Experts of a small language model: 288 GELU neurons an expert.
Below are experts of layer 8 (counted from 0) of a mixture-of-experts language model. Rows are named router (the router's row for the expert), up (a neuron's input weights, with its number), down (a neuron's output weights, with its number) and show model dimensions 160-319. Each number is 200 + 30 x the weight over its row's rms, rounded and kept within 0 to 999.
After each expert's rows: "raises" lists some tokens whose logits its average output raises strongly, later layers aside; "mostly gets" lists some tokens that are sent to it at least half of the time. This comes from a sample of Wikipedia text that the model never trained on.

# expert 5
router,185,196,223,192,171,135,190,210,218,162,214,171,190,203,184,215,182,241,241,197,201,206,182,196,152,184,177,111,163,193,168,102,182,179,214,225,208,198,255,158,158,191,237,181,189,164,193,154,207,183,260,231,196,184,213,210,173,171,206,215,183,209,263,214,237,184,225,228,238,223,213,158,127,208,171,180,205,201,203,166,204,265,195,236,208,169,251,202,205,238,171,199,187,237,202,237,201,210,182,206,193,215,203,130,240,209,191,196,220,259,168,196,214,247,224,245,195,283,184,223,214,165,218,189,199,243,213,224,257,147,212,139,175,149,210,220,178,234,186,206,206,157,185,214,229,165,183,248,186,142,171,176,167,222,224,165,268,187,175,221
up1,171,228,150,207,203,189,186,152,216,186,225,153,215,189,178,187,193,257,226,213,144,233,209,210,198,159,192,167,211,186,210,229,235,167,247,196,158,188,253,216,213,172,263,232,151,210,172,211,248,146,181,190,253,184,220,210,178,232,210,157,231,229,248,220,233,249,244,204,185,182,245,148,154,197,183,191,189,159,161,209,244,160,227,160,213,189,151,177,208,169,165,212,201,163,190,203,244,266,209,199,213,206,184,219,174,236,159,197,197,164,220,203,266,185,197,199,234,232,211,209,198,251,211,175,248,170,241,212,191,134,123,227,149,212,243,180,190,219,181,180,211,138,209,193,256,198,229,205,247,166,205,239,228,187,200,190,255,213,202,198
down1,217,188,208,158,258,231,215,210,186,159,229,232,213,162,174,217,202,183,130,197,219,232,211,186,187,193,188,224,216,178,225,213,246,209,185,175,142,190,110,148,213,165,167,176,237,178,225,170,133,203,210,194,159,201,163,231,242,225,158,254,203,181,153,211,169,214,191,213,184,244,139,225,222,212,207,190,215,188,232,221,218,190,172,154,171,156,192,226,196,186,220,195,166,215,159,201,144,206,258,208,195,232,146,211,219,219,190,228,161,206,204,221,170,213,196,224,254,173,162,204,163,170,239,225,235,182,220,211,145,160,202,155,233,179,181,192,209,224,203,191,153,192,247,206,156,207,222,202,154,247,186,197,208,225,230,210,160,213,239,165
up2,87,203,152,216,188,224,249,260,193,224,204,207,181,186,188,194,170,195,179,162,188,207,169,190,188,201,153,199,210,179,163,142,169,172,134,223,217,194,207,210,229,211,235,218,183,225,249,161,198,233,182,178,219,173,179,178,212,219,173,232,188,251,213,193,182,165,232,198,150,228,175,127,151,185,175,132,199,206,180,211,189,191,142,195,161,155,207,220,253,172,193,219,214,193,183,207,191,234,197,187,189,144,213,162,167,188,214,241,175,183,208,186,215,190,222,220,178,245,168,206,214,209,150,158,190,167,211,180,172,200,214,207,183,221,174,187,177,185,199,225,171,150,205,185,204,258,205,227,204,215,215,239,165,217,222,206,143,209,243,239
down2,239,180,238,168,225,214,199,173,235,144,167,188,189,151,220,211,148,227,261,276,198,217,238,242,199,232,177,197,179,186,235,175,215,146,257,193,203,188,200,199,184,218,160,212,192,152,183,223,196,137,213,230,184,268,168,242,162,207,179,212,198,170,178,209,209,229,193,188,259,188,251,176,181,181,213,218,213,227,244,219,178,207,194,190,205,210,217,211,145,190,235,122,206,247,215,166,176,205,169,228,157,191,176,249,212,233,200,155,218,219,194,202,171,187,141,143,191,182,186,187,169,234,239,207,223,186,250,188,146,197,162,198,174,209,219,227,185,222,187,184,204,230,220,226,181,180,207,212,241,143,196,184,199,158,195,220,193,169,228,161
up3,191,213,186,200,146,182,159,224,263,170,205,199,172,211,179,222,183,175,189,255,205,201,181,162,189,191,171,196,188,173,190,174,213,227,167,167,241,245,161,172,196,214,147,195,216,212,228,185,215,186,164,192,179,206,222,199,237,209,215,178,266,250,210,227,236,198,197,180,184,225,198,239,207,237,138,154,208,185,153,203,199,189,205,266,206,153,227,215,220,232,236,248,252,210,207,241,176,171,206,202,229,238,215,104,224,208,180,212,214,233,169,182,156,228,197,216,174,137,143,236,212,200,224,249,206,171,188,164,223,177,192,236,230,155,185,203,169,150,175,173,168,211,170,238,223,209,205,184,206,190,209,183,234,188,196,172,263,194,200,184
down3,182,179,222,161,215,248,207,185,178,188,180,192,183,228,162,268,182,210,189,165,154,167,192,192,218,201,222,186,180,226,157,171,179,159,246,179,208,166,196,228,225,176,178,245,113,198,189,205,199,203,206,193,157,185,190,202,136,191,198,204,152,169,201,197,200,161,192,220,180,239,251,188,197,206,168,253,242,165,191,243,253,210,182,193,229,213,126,241,236,186,147,235,183,181,204,195,226,205,185,219,168,226,190,211,169,177,215,254,247,221,252,193,155,290,244,238,251,208,247,205,175,207,215,161,216,238,230,251,202,225,204,155,185,258,232,192,184,184,207,223,249,190,121,132,170,209,207,224,205,222,176,191,201,226,190,253,188,186,210,217
raises: " the", " a", " ", " an", ",", " their"
mostly gets: " on", " in", " for", " from", " as", " In"

# expert 7
router,216,159,149,287,233,221,185,214,244,199,244,167,159,226,171,190,192,129,176,144,240,221,170,199,175,221,176,210,207,192,181,226,160,258,203,148,219,205,227,198,191,240,192,204,171,178,181,205,215,153,208,171,177,255,227,173,186,144,201,199,187,195,99,184,206,272,209,241,185,199,220,230,165,228,247,160,218,250,189,209,220,265,198,309,159,181,215,192,221,175,196,220,183,222,221,158,172,225,220,208,245,209,239,221,222,181,235,223,203,177,168,243,235,217,160,240,251,209,184,192,160,127,241,269,228,245,220,183,206,208,196,161,175,216,225,261,164,211,218,220,199,167,171,178,196,187,257,230,188,218,177,177,178,175,231,196,198,210,223,163
up0,186,195,206,235,202,215,186,232,242,169,185,198,233,205,217,169,181,183,180,195,226,270,246,170,211,168,214,205,221,210,205,181,164,218,219,234,227,219,266,146,177,234,191,194,238,226,171,167,197,208,230,223,165,184,187,203,214,235,202,194,212,197,162,298,169,221,211,229,221,238,188,170,171,213,225,165,170,191,204,197,202,164,195,209,144,187,178,199,176,207,175,214,182,150,246,182,193,188,223,220,172,195,130,257,195,191,166,243,183,219,195,258,192,234,160,229,183,147,227,188,159,178,226,251,216,285,150,158,198,236,164,250,194,202,192,192,164,219,186,194,216,163,196,246,186,194,204,231,207,208,222,167,158,151,205,171,239,217,249,188
down0,190,165,240,174,204,220,223,257,194,209,243,224,171,159,260,196,211,196,219,143,180,194,188,163,191,163,244,217,218,197,210,206,176,169,142,183,259,225,193,185,167,207,179,180,169,278,177,212,167,211,195,170,149,216,202,195,188,157,231,259,177,222,129,164,178,193,262,206,217,188,159,174,195,184,152,229,215,209,199,239,202,211,163,227,260,214,212,171,207,192,253,146,168,210,265,185,183,205,183,178,164,237,216,169,216,217,121,187,192,205,243,203,193,206,285,265,231,233,225,193,192,233,211,224,228,175,218,221,202,174,190,197,184,198,155,183,207,251,160,174,173,185,194,262,195,210,241,236,204,231,165,240,258,239,204,210,213,226,219,211
up1,243,212,210,214,229,221,206,205,213,270,187,178,198,263,208,268,246,225,191,215,223,191,222,224,197,182,210,197,148,229,235,142,176,204,237,238,188,156,193,210,186,222,129,220,212,189,225,214,231,197,206,163,147,214,228,223,187,166,226,202,194,209,224,183,181,229,254,203,180,193,186,168,210,221,209,144,253,187,187,167,162,205,230,188,231,250,161,243,240,220,249,194,211,211,208,152,194,228,186,197,211,207,166,218,109,197,214,195,148,248,200,205,199,194,192,167,200,241,150,189,224,219,210,203,226,224,182,256,173,183,223,256,169,221,207,254,215,233,236,222,176,152,260,202,235,161,194,159,213,187,198,139,231,210,205,157,180,232,221,207
down1,198,177,200,188,214,193,238,241,190,168,162,179,192,197,174,177,186,173,232,187,154,206,236,186,192,156,213,268,180,217,203,170,232,236,210,201,201,184,177,181,136,166,210,231,157,221,229,152,270,184,192,168,237,121,123,245,229,214,162,246,222,189,168,174,193,157,204,231,270,191,162,163,195,181,193,195,243,183,228,234,216,138,220,200,166,194,203,192,207,202,190,225,158,248,173,179,229,199,162,220,195,186,204,131,178,202,191,166,232,212,196,163,189,186,192,169,209,207,145,265,162,228,213,228,170,254,205,158,190,215,216,173,202,192,187,220,183,155,191,223,193,185,206,218,225,180,228,267,198,240,207,203,188,211,167,187,130,125,162,213
up2,159,165,225,184,172,193,243,191,221,132,190,222,157,242,201,191,211,187,189,232,218,203,240,245,194,199,248,195,176,210,264,165,216,200,171,207,246,177,230,196,172,185,205,141,164,206,201,268,179,239,235,200,195,213,210,212,235,184,194,217,156,198,170,215,196,200,250,237,264,209,181,234,215,226,175,211,235,170,195,239,229,171,251,235,226,201,182,162,183,226,206,225,170,171,183,205,170,209,212,197,180,178,222,198,162,148,229,225,175,184,191,274,186,163,228,205,188,205,164,150,204,235,203,183,181,239,169,152,228,207,172,222,225,199,196,239,184,236,217,235,211,245,247,203,195,221,221,174,228,233,176,208,201,238,236,177,247,211,162,240
down2,246,212,260,242,210,200,173,195,198,199,216,196,223,157,176,169,272,217,202,203,229,179,205,236,189,182,239,227,284,124,230,248,174,194,224,171,221,268,221,213,268,210,168,178,182,194,229,220,157,163,203,194,207,202,187,227,188,181,131,194,190,272,219,220,236,204,177,178,147,157,210,216,141,228,191,214,208,179,185,166,187,171,177,217,157,227,173,149,192,194,203,239,199,180,193,164,227,196,227,203,177,205,126,193,173,189,196,207,181,195,194,187,201,199,198,225,189,159,166,184,221,203,228,201,194,171,249,209,216,207,187,172,161,213,198,215,162,208,173,113,178,140,259,196,236,207,178,179,186,188,250,213,227,196,179,235,193,200,216,223
raises: ",", " and", " the", ".", " in", " "
mostly gets: " Party", " career", " League", " album", " song", " main"

# expert 0
router,199,210,216,206,182,171,258,187,171,157,158,215,255,191,226,212,250,169,196,224,254,177,199,189,221,166,257,189,229,186,192,165,174,206,178,160,188,240,224,217,199,176,160,206,184,188,157,228,180,182,185,256,226,181,265,215,151,221,148,160,203,225,254,156,244,205,221,188,202,217,231,155,212,243,206,187,207,198,195,234,216,204,205,196,199,189,189,201,201,168,135,150,193,212,212,206,191,166,184,196,188,169,254,209,207,171,188,193,210,258,173,195,165,205,231,171,222,229,201,194,186,238,229,171,219,175,222,158,167,152,220,254,240,200,210,164,132,244,212,180,183,226,169,226,195,229,215,272,225,149,175,205,203,188,205,164,163,214,206,165
up0,264,220,213,209,176,271,250,175,174,153,222,243,217,207,170,146,165,157,228,197,198,235,166,217,215,215,157,176,171,217,205,230,160,211,191,266,216,185,222,209,261,220,198,170,116,189,213,202,191,178,217,171,165,148,205,230,198,200,183,153,244,192,210,164,216,254,183,238,191,212,171,249,144,197,181,156,211,228,212,218,174,229,186,230,174,181,173,204,197,196,178,180,202,245,152,216,219,171,156,200,186,240,286,248,210,260,184,215,177,185,172,199,229,205,187,201,209,183,200,176,224,199,161,196,168,259,164,182,187,171,198,186,214,180,214,195,205,225,222,196,144,182,162,205,168,183,193,222,199,216,205,214,225,217,169,180,254,248,130,227
down0,193,189,183,193,206,181,230,219,183,242,207,248,209,214,209,201,229,187,216,170,237,200,169,237,198,196,192,165,195,158,226,234,200,207,184,176,221,240,185,225,203,201,214,191,191,188,177,221,172,185,216,198,198,175,179,201,256,193,155,153,195,196,222,170,231,164,230,190,202,193,184,152,196,251,183,235,190,173,200,212,236,207,204,199,212,215,162,231,197,195,229,171,159,239,213,200,148,167,204,206,272,209,225,272,201,190,211,212,233,191,182,229,157,230,216,182,259,228,208,166,209,167,195,179,201,222,127,190,250,162,213,187,151,205,180,219,198,207,179,163,226,235,204,207,190,203,160,220,182,258,188,237,155,214,180,171,169,259,199,238
up1,154,185,188,196,189,136,213,178,189,169,189,194,181,245,236,215,216,277,228,242,163,225,230,188,196,204,177,164,194,211,216,186,192,214,184,230,180,229,208,237,191,216,204,201,193,251,231,240,236,184,226,172,194,155,188,171,176,251,212,198,199,185,215,215,194,228,200,186,205,232,189,180,181,201,211,210,185,86,193,239,224,172,225,194,161,166,249,222,203,182,188,185,151,214,157,229,194,177,226,213,196,215,211,158,196,217,211,193,211,231,146,231,222,202,163,199,209,232,203,219,150,232,160,157,241,235,167,220,227,182,196,157,204,214,177,254,229,226,167,186,167,172,212,126,187,148,163,245,255,198,217,226,213,211,164,234,193,151,174,212
down1,205,206,166,218,223,211,226,184,146,220,168,192,196,191,232,223,253,175,251,187,217,169,203,202,194,223,162,226,188,156,144,208,162,191,205,236,209,212,272,183,266,289,245,162,194,230,235,240,176,194,209,211,215,182,204,192,181,160,185,199,147,227,186,236,201,210,204,169,196,183,206,243,226,174,237,151,147,187,139,205,216,165,89,213,163,209,164,197,240,250,226,168,196,166,266,217,146,205,211,183,202,220,180,217,212,198,186,189,176,210,238,236,255,203,219,188,183,221,203,184,247,178,201,231,176,225,160,210,221,174,168,154,182,234,197,207,181,237,183,169,211,212,171,174,198,245,239,192,216,235,240,177,190,214,192,158,172,219,195,188
up2,175,188,201,182,197,179,243,262,173,205,199,206,240,221,219,234,241,200,195,220,168,241,237,191,212,202,143,224,163,110,237,177,259,192,140,197,213,187,214,215,145,264,261,194,194,190,189,207,165,216,151,187,154,215,249,199,187,195,230,194,235,218,194,234,208,192,183,160,187,221,238,196,178,233,169,151,131,152,219,200,220,210,185,187,171,244,214,143,223,208,203,207,158,227,209,214,163,224,214,203,243,205,207,186,204,277,199,187,210,156,141,191,193,208,220,220,203,247,192,229,236,168,232,176,161,241,147,163,186,191,177,190,205,199,154,164,238,260,182,276,265,180,191,181,223,154,209,214,165,184,196,196,207,272,200,189,219,191,215,296
down2,229,229,175,233,220,205,191,232,182,241,184,215,199,129,216,156,199,209,227,221,220,169,201,232,184,163,191,211,210,196,249,204,178,171,202,217,236,181,211,195,197,228,146,172,189,208,214,181,206,182,201,203,140,198,146,208,209,215,248,169,197,216,218,252,213,241,232,204,219,235,176,257,195,249,146,203,175,124,202,180,188,184,187,211,205,201,256,184,202,220,201,227,237,226,246,132,156,161,172,185,142,172,189,201,234,205,206,205,171,260,157,170,201,198,188,234,221,255,179,200,166,204,180,182,239,189,201,234,153,171,229,196,197,168,223,188,239,245,120,156,171,187,197,187,270,235,227,166,219,139,242,198,204,220,183,212,202,183,216,268
raises: "osp", ".", "os"
mostly gets: " B", " R", " S", " L", " P", " C"

# expert 8
router,207,204,180,215,235,160,243,207,220,213,173,221,226,194,199,196,203,226,230,267,228,209,224,164,174,199,186,220,191,199,194,161,207,283,208,157,208,170,221,167,220,193,147,208,191,184,159,197,246,184,240,166,172,216,203,200,205,213,164,219,200,159,189,191,223,224,186,146,180,231,190,200,147,209,227,193,184,232,202,216,195,211,116,187,178,206,193,158,184,194,271,187,220,233,222,152,208,238,224,208,190,201,171,250,270,185,162,205,228,236,216,199,217,278,196,199,231,185,172,259,212,177,218,181,186,170,197,172,232,183,225,261,144,132,201,155,148,196,181,207,183,189,194,223,207,205,197,233,246,222,218,197,165,197,201,207,204,242,224,176
up0,232,209,175,211,200,181,174,203,172,201,240,229,249,190,177,222,240,145,266,201,241,200,222,242,146,240,202,227,217,268,186,227,206,267,210,212,215,146,255,213,259,187,150,150,195,212,183,150,202,177,265,226,206,232,252,193,231,213,198,210,179,175,203,180,171,262,195,176,143,178,156,173,141,201,187,153,170,185,207,221,112,203,173,187,207,219,153,169,186,210,249,228,174,219,153,269,169,246,145,202,202,222,239,243,215,194,192,181,182,181,192,197,172,133,200,232,215,192,178,187,153,172,220,216,202,199,146,212,178,175,230,178,207,195,187,237,175,262,163,168,184,212,182,185,171,145,225,178,175,217,158,150,188,271,206,157,174,223,192,205
down0,250,230,185,135,193,207,177,248,196,188,168,200,216,226,215,188,241,232,236,163,160,206,239,201,230,251,208,187,177,213,177,146,233,234,224,168,161,214,210,208,223,200,224,195,158,242,210,210,176,206,202,216,183,197,199,212,182,144,173,233,160,169,224,166,260,192,154,233,218,197,221,178,220,179,176,181,235,146,138,231,177,270,157,217,188,207,254,204,192,143,162,171,171,192,112,187,205,243,169,222,212,219,196,188,151,191,204,147,189,189,181,187,167,161,176,143,215,200,226,194,211,197,180,212,181,209,192,194,150,177,159,199,226,192,248,194,231,219,160,248,220,208,147,194,234,227,181,208,242,251,227,244,245,213,185,223,241,165,162,179
up1,256,182,176,208,224,202,161,179,221,205,187,181,214,178,188,183,214,201,184,194,230,202,195,176,164,170,176,254,164,212,224,176,219,212,153,177,213,167,203,174,228,205,200,165,248,246,150,245,220,211,225,187,209,159,220,196,200,208,181,226,213,218,166,191,211,236,215,190,185,247,214,233,193,208,158,209,213,221,231,239,227,173,167,174,227,233,238,195,186,200,249,129,231,244,222,195,170,181,174,219,184,161,218,213,184,194,221,210,215,223,182,137,230,178,179,186,181,240,199,240,192,164,184,236,233,190,211,154,217,205,158,193,193,179,205,242,212,209,180,170,165,188,219,263,143,168,199,256,159,195,160,241,243,219,232,167,154,154,159,187
down1,219,193,227,172,237,161,145,182,203,214,273,178,143,187,215,175,215,195,177,200,214,246,203,173,176,222,174,227,249,176,194,193,224,203,240,238,217,217,186,217,141,212,148,183,188,163,230,181,160,190,222,240,278,199,252,231,240,169,167,178,265,198,205,242,187,196,171,202,213,169,191,246,184,222,178,176,178,219,238,202,152,181,209,237,191,223,186,229,195,231,219,252,218,203,138,228,171,230,196,228,206,249,223,179,219,185,235,178,201,174,259,220,157,227,246,170,204,223,172,201,227,177,205,205,204,151,204,208,182,203,193,243,210,217,235,228,204,189,191,178,220,240,201,221,205,161,235,234,212,221,226,214,199,211,173,166,215,234,207,208
up2,202,171,236,173,193,222,226,208,173,185,194,165,222,231,236,194,250,223,196,209,204,191,229,159,241,185,228,206,201,216,172,190,132,240,198,186,176,158,155,204,204,169,208,204,213,237,259,166,240,233,206,138,240,237,159,190,201,168,206,185,186,148,224,166,283,175,198,211,213,191,202,194,223,203,178,261,208,214,192,180,200,180,198,174,181,211,199,168,194,199,217,175,146,212,224,211,203,172,179,205,224,175,171,233,155,188,170,186,176,247,177,233,193,215,209,249,227,199,192,214,238,184,180,162,220,224,154,176,189,143,178,200,208,125,230,205,203,244,190,199,234,202,231,183,278,204,149,229,194,195,187,252,192,228,218,216,187,189,229,176
down2,171,142,202,164,187,223,195,174,218,173,223,174,178,194,233,185,221,238,194,188,165,201,222,227,188,179,159,220,176,170,144,235,214,203,165,201,189,219,208,213,185,213,177,177,189,207,256,172,186,228,185,174,227,196,208,179,237,157,194,244,171,188,209,236,199,173,199,220,257,192,236,190,152,207,202,157,209,196,224,208,172,194,218,174,241,160,210,127,164,186,246,149,145,201,191,193,134,206,175,222,211,202,227,176,235,218,208,162,178,159,166,187,190,231,278,178,180,204,215,206,153,186,197,173,182,184,164,229,148,232,212,211,162,157,211,194,261,208,239,212,215,204,205,237,224,243,200,221,195,169,161,239,215,214,151,177,178,239,188,192
raises: "-", "ar", "in", "un", "ac"
mostly gets: "\n", ")\n", ".\n", " d", " t", " s"

# expert 1
router,225,196,179,181,222,169,159,184,201,194,180,219,172,227,186,220,157,248,205,126,179,156,170,160,169,161,200,206,209,171,215,225,217,178,188,158,196,165,185,176,212,275,211,223,188,217,198,192,222,180,160,175,218,183,234,182,208,200,250,211,185,230,201,143,197,211,183,214,208,207,215,197,207,203,239,172,133,173,207,257,274,174,204,193,190,210,167,171,219,184,242,183,177,217,203,182,174,232,176,239,195,197,231,213,191,197,195,175,188,210,124,215,238,225,210,242,197,227,177,220,164,191,254,222,222,229,236,192,150,222,218,186,131,218,198,152,193,143,185,235,210,192,195,177,293,184,171,210,206,239,199,210,183,205,168,193,176,192,213,229
up0,225,245,187,264,186,190,183,200,184,189,215,185,184,203,210,174,232,228,220,214,143,227,172,220,174,175,263,189,187,196,195,155,159,202,202,207,166,180,188,143,184,224,226,239,178,206,235,168,195,183,174,265,199,227,142,235,182,213,151,209,206,232,243,146,208,172,232,200,142,223,211,187,197,165,169,173,229,247,172,172,184,209,196,192,200,144,149,201,185,181,231,227,164,280,211,155,173,232,168,155,234,230,235,169,196,255,218,167,227,254,173,149,219,196,149,187,233,185,177,223,179,163,255,177,213,211,227,149,180,207,164,222,180,200,183,175,246,189,199,234,211,244,145,181,236,186,189,166,166,147,261,198,197,251,209,153,234,190,215,193
down0,210,202,170,168,179,283,186,224,192,210,184,204,199,207,186,169,183,249,121,175,196,249,171,201,183,221,226,253,179,174,211,177,205,230,206,211,207,242,168,219,192,190,199,178,141,168,283,167,187,200,201,205,157,178,176,241,263,204,227,160,162,235,153,162,183,198,243,226,187,200,157,196,180,177,183,199,178,199,197,219,215,203,211,212,236,185,149,230,232,158,213,206,186,170,250,188,257,222,221,242,190,231,195,202,200,218,269,175,179,257,219,163,256,186,168,196,156,183,237,221,211,210,230,200,191,231,200,201,169,148,167,206,215,204,177,176,166,230,174,230,206,161,226,166,224,170,223,188,184,213,216,193,227,173,182,218,226,213,236,177
up1,166,176,214,236,255,167,200,182,236,222,222,272,176,197,191,192,113,203,183,237,241,199,176,191,226,189,206,188,258,257,115,212,200,137,197,260,183,233,206,167,180,144,208,234,233,202,181,236,214,206,230,221,222,176,173,187,228,230,197,239,222,148,195,204,232,241,194,187,206,145,247,218,206,203,169,158,190,172,176,220,212,249,196,228,179,173,244,228,222,209,211,189,200,213,253,220,232,171,222,220,183,168,202,220,216,184,183,259,222,177,197,205,197,160,164,207,210,232,162,206,163,166,198,227,233,231,133,166,156,183,194,207,236,140,181,210,197,172,179,210,262,153,213,216,239,115,193,251,199,209,190,216,188,213,213,204,212,163,236,225
down1,242,196,190,175,140,154,158,207,194,188,199,192,210,234,187,217,199,165,164,190,236,168,172,168,234,183,213,210,182,202,156,158,188,194,203,180,223,188,183,236,164,173,202,170,192,186,250,167,232,205,161,231,201,267,159,213,185,199,198,191,236,132,199,260,140,204,197,180,172,133,211,200,201,240,220,208,201,198,224,227,186,155,196,178,199,168,142,202,221,170,197,172,185,185,235,190,204,248,273,179,234,164,205,208,200,211,177,246,220,213,240,217,248,226,193,193,204,170,214,165,210,174,169,245,184,171,204,155,185,196,181,163,228,206,191,189,201,149,167,183,177,229,211,194,178,202,198,212,186,178,164,144,175,156,125,233,220,241,241,241
up2,227,215,259,271,252,187,213,204,217,178,182,205,141,139,174,229,203,204,254,225,212,204,154,190,205,269,235,144,206,184,246,158,261,212,230,150,200,219,203,193,191,181,235,168,192,177,204,209,198,200,187,184,215,176,225,202,211,273,221,174,192,218,155,184,188,221,185,223,172,198,244,176,269,224,194,221,157,211,187,210,185,211,189,183,227,181,165,190,225,167,171,182,218,188,194,160,210,160,100,239,213,226,188,196,223,213,202,225,230,208,190,193,197,181,227,178,202,181,208,217,265,176,214,210,221,239,252,185,168,222,145,255,171,247,241,191,188,241,206,212,189,231,214,192,152,218,219,179,168,242,176,216,173,214,216,195,209,216,198,199
down2,247,190,194,149,146,212,225,154,220,197,191,150,234,218,163,219,187,228,196,254,169,195,217,201,162,205,208,203,227,200,213,174,232,226,156,236,195,167,208,186,162,163,229,201,201,205,250,192,208,180,243,161,225,133,192,182,173,186,201,224,193,235,142,211,166,172,217,186,210,172,202,206,232,209,207,246,167,198,190,170,235,188,202,192,183,254,162,224,181,213,217,224,181,175,93,221,256,187,163,226,214,175,212,208,194,221,129,216,198,208,183,191,176,173,218,206,166,174,224,202,230,221,151,193,157,104,195,256,231,205,151,212,227,165,167,258,172,185,210,159,185,211,174,191,190,220,169,171,184,186,216,230,218,161,130,154,163,134,207,138
raises: " of", ",", " and"
mostly gets: " John", " James", " George", " William", " David", " Thomas"

# expert 11
router,172,196,174,179,192,240,171,176,228,210,163,157,208,220,185,238,196,216,157,233,240,213,159,217,214,210,163,202,201,177,167,200,169,175,174,173,189,184,228,192,201,190,172,207,187,217,189,206,246,211,222,139,154,189,190,194,195,256,190,136,167,156,201,223,224,207,176,231,231,225,236,163,155,204,207,181,140,191,247,174,235,188,166,237,209,162,189,209,194,223,234,197,198,199,229,165,165,248,195,197,200,283,183,215,231,166,168,228,238,220,227,177,241,243,226,263,207,194,160,181,149,215,177,200,256,216,266,275,192,173,185,162,178,200,221,221,249,182,160,191,188,134,183,187,211,237,180,203,232,251,197,194,158,230,194,179,148,225,200,206
up14,244,187,259,166,165,170,243,190,141,157,156,243,195,126,191,184,221,204,223,195,188,174,191,199,198,149,215,187,212,211,208,224,160,201,171,211,206,165,193,227,244,196,186,178,194,216,224,154,178,193,200,203,164,184,165,179,244,196,201,205,144,226,262,173,160,162,181,164,188,218,183,152,222,166,194,195,219,158,193,165,244,162,251,193,198,193,116,209,182,151,205,192,222,163,206,184,205,184,148,185,165,171,166,195,190,156,195,190,225,210,200,203,216,186,181,185,114,201,200,167,224,226,223,191,227,239,288,148,201,188,248,188,197,163,235,153,217,233,167,187,135,213,259,211,187,208,240,188,234,266,251,232,241,177,203,196,209,167,231,225
down14,193,173,151,209,176,180,159,185,176,227,190,176,168,166,214,232,180,193,200,195,234,221,239,204,233,218,160,190,195,181,185,156,197,88,242,208,244,188,203,179,181,205,227,251,184,215,176,212,227,202,202,186,202,220,247,120,116,224,176,183,241,178,188,212,204,214,224,201,229,178,205,176,149,220,186,200,157,249,188,181,152,140,207,212,208,155,217,204,161,179,168,223,196,232,222,179,198,213,243,201,203,197,205,215,205,239,176,191,213,153,268,260,177,193,204,135,224,246,181,185,201,192,236,196,203,221,218,242,226,197,185,159,242,209,182,197,131,168,242,261,231,182,188,199,148,181,188,227,221,188,164,193,172,155,149,179,184,278,165,202
up15,234,244,217,186,198,213,239,207,158,242,206,243,219,212,186,194,260,200,163,210,242,205,230,175,278,206,264,148,157,187,216,223,178,191,228,186,182,195,197,245,203,205,222,232,183,228,190,235,166,231,161,155,171,195,243,197,182,182,202,238,143,165,249,208,209,142,179,172,161,179,197,217,174,214,156,227,177,209,184,151,263,194,209,204,176,180,190,207,231,201,226,124,177,233,145,165,212,149,194,193,257,157,219,211,176,194,202,236,186,195,234,180,237,174,205,161,240,210,160,227,201,227,224,224,217,162,158,208,207,182,227,213,198,147,218,192,172,195,135,208,221,217,238,228,185,273,210,228,251,237,166,228,256,196,220,203,206,192,177,203
down15,192,200,174,223,211,232,165,229,201,158,217,171,147,217,206,216,199,227,171,143,146,204,201,157,208,166,138,235,201,208,192,226,171,210,197,181,172,188,190,195,169,204,181,225,205,175,243,188,210,165,275,221,227,200,209,169,197,124,175,190,240,215,214,200,186,214,219,252,177,169,212,241,219,232,208,164,192,212,194,235,207,203,234,194,233,264,200,224,194,193,194,233,208,156,201,226,188,185,229,180,172,256,179,231,219,242,207,192,169,199,175,229,201,267,208,244,219,152,229,221,241,194,225,234,187,264,226,183,202,250,212,207,198,205,189,165,210,103,249,238,202,190,150,214,209,197,213,146,164,200,197,222,192,227,227,237,173,173,253,156
up16,223,187,210,253,228,167,227,220,187,200,212,183,219,182,204,209,263,207,201,244,219,199,239,224,209,247,240,172,182,228,200,169,225,195,213,199,225,147,201,187,208,221,205,211,132,163,197,225,205,246,193,211,195,209,182,182,177,188,172,200,198,232,183,158,248,180,126,265,188,183,140,178,203,189,200,174,174,196,188,185,256,165,195,237,226,190,163,128,207,201,212,203,154,156,191,230,211,254,178,223,201,270,184,200,219,178,230,212,197,167,244,171,185,232,165,189,187,195,199,170,174,251,168,162,257,262,273,242,222,219,148,236,169,171,192,222,214,224,183,206,239,219,237,218,170,230,173,172,208,205,279,207,204,158,178,212,204,195,147,175
down16,214,203,185,193,155,249,169,204,202,251,214,227,203,216,214,176,214,180,214,200,203,161,174,194,188,230,209,151,216,155,158,276,180,246,232,223,201,255,154,155,226,158,217,159,263,180,234,181,223,166,209,156,184,187,220,206,240,245,213,155,240,229,149,245,162,238,212,207,182,175,210,200,182,220,236,187,178,142,177,226,179,216,234,186,192,166,231,217,209,253,243,217,207,179,217,205,173,174,204,220,179,201,210,187,214,209,201,225,199,235,215,131,165,184,241,213,189,172,234,173,212,183,190,211,238,169,186,175,157,212,179,208,220,231,185,138,178,190,185,215,189,177,216,173,173,206,199,219,241,157,184,229,195,208,252,175,180,189,224,148
raises: " the", " a", " as", " with", " ", " and"
mostly gets: ")", " he", "),", " but", ").", " and"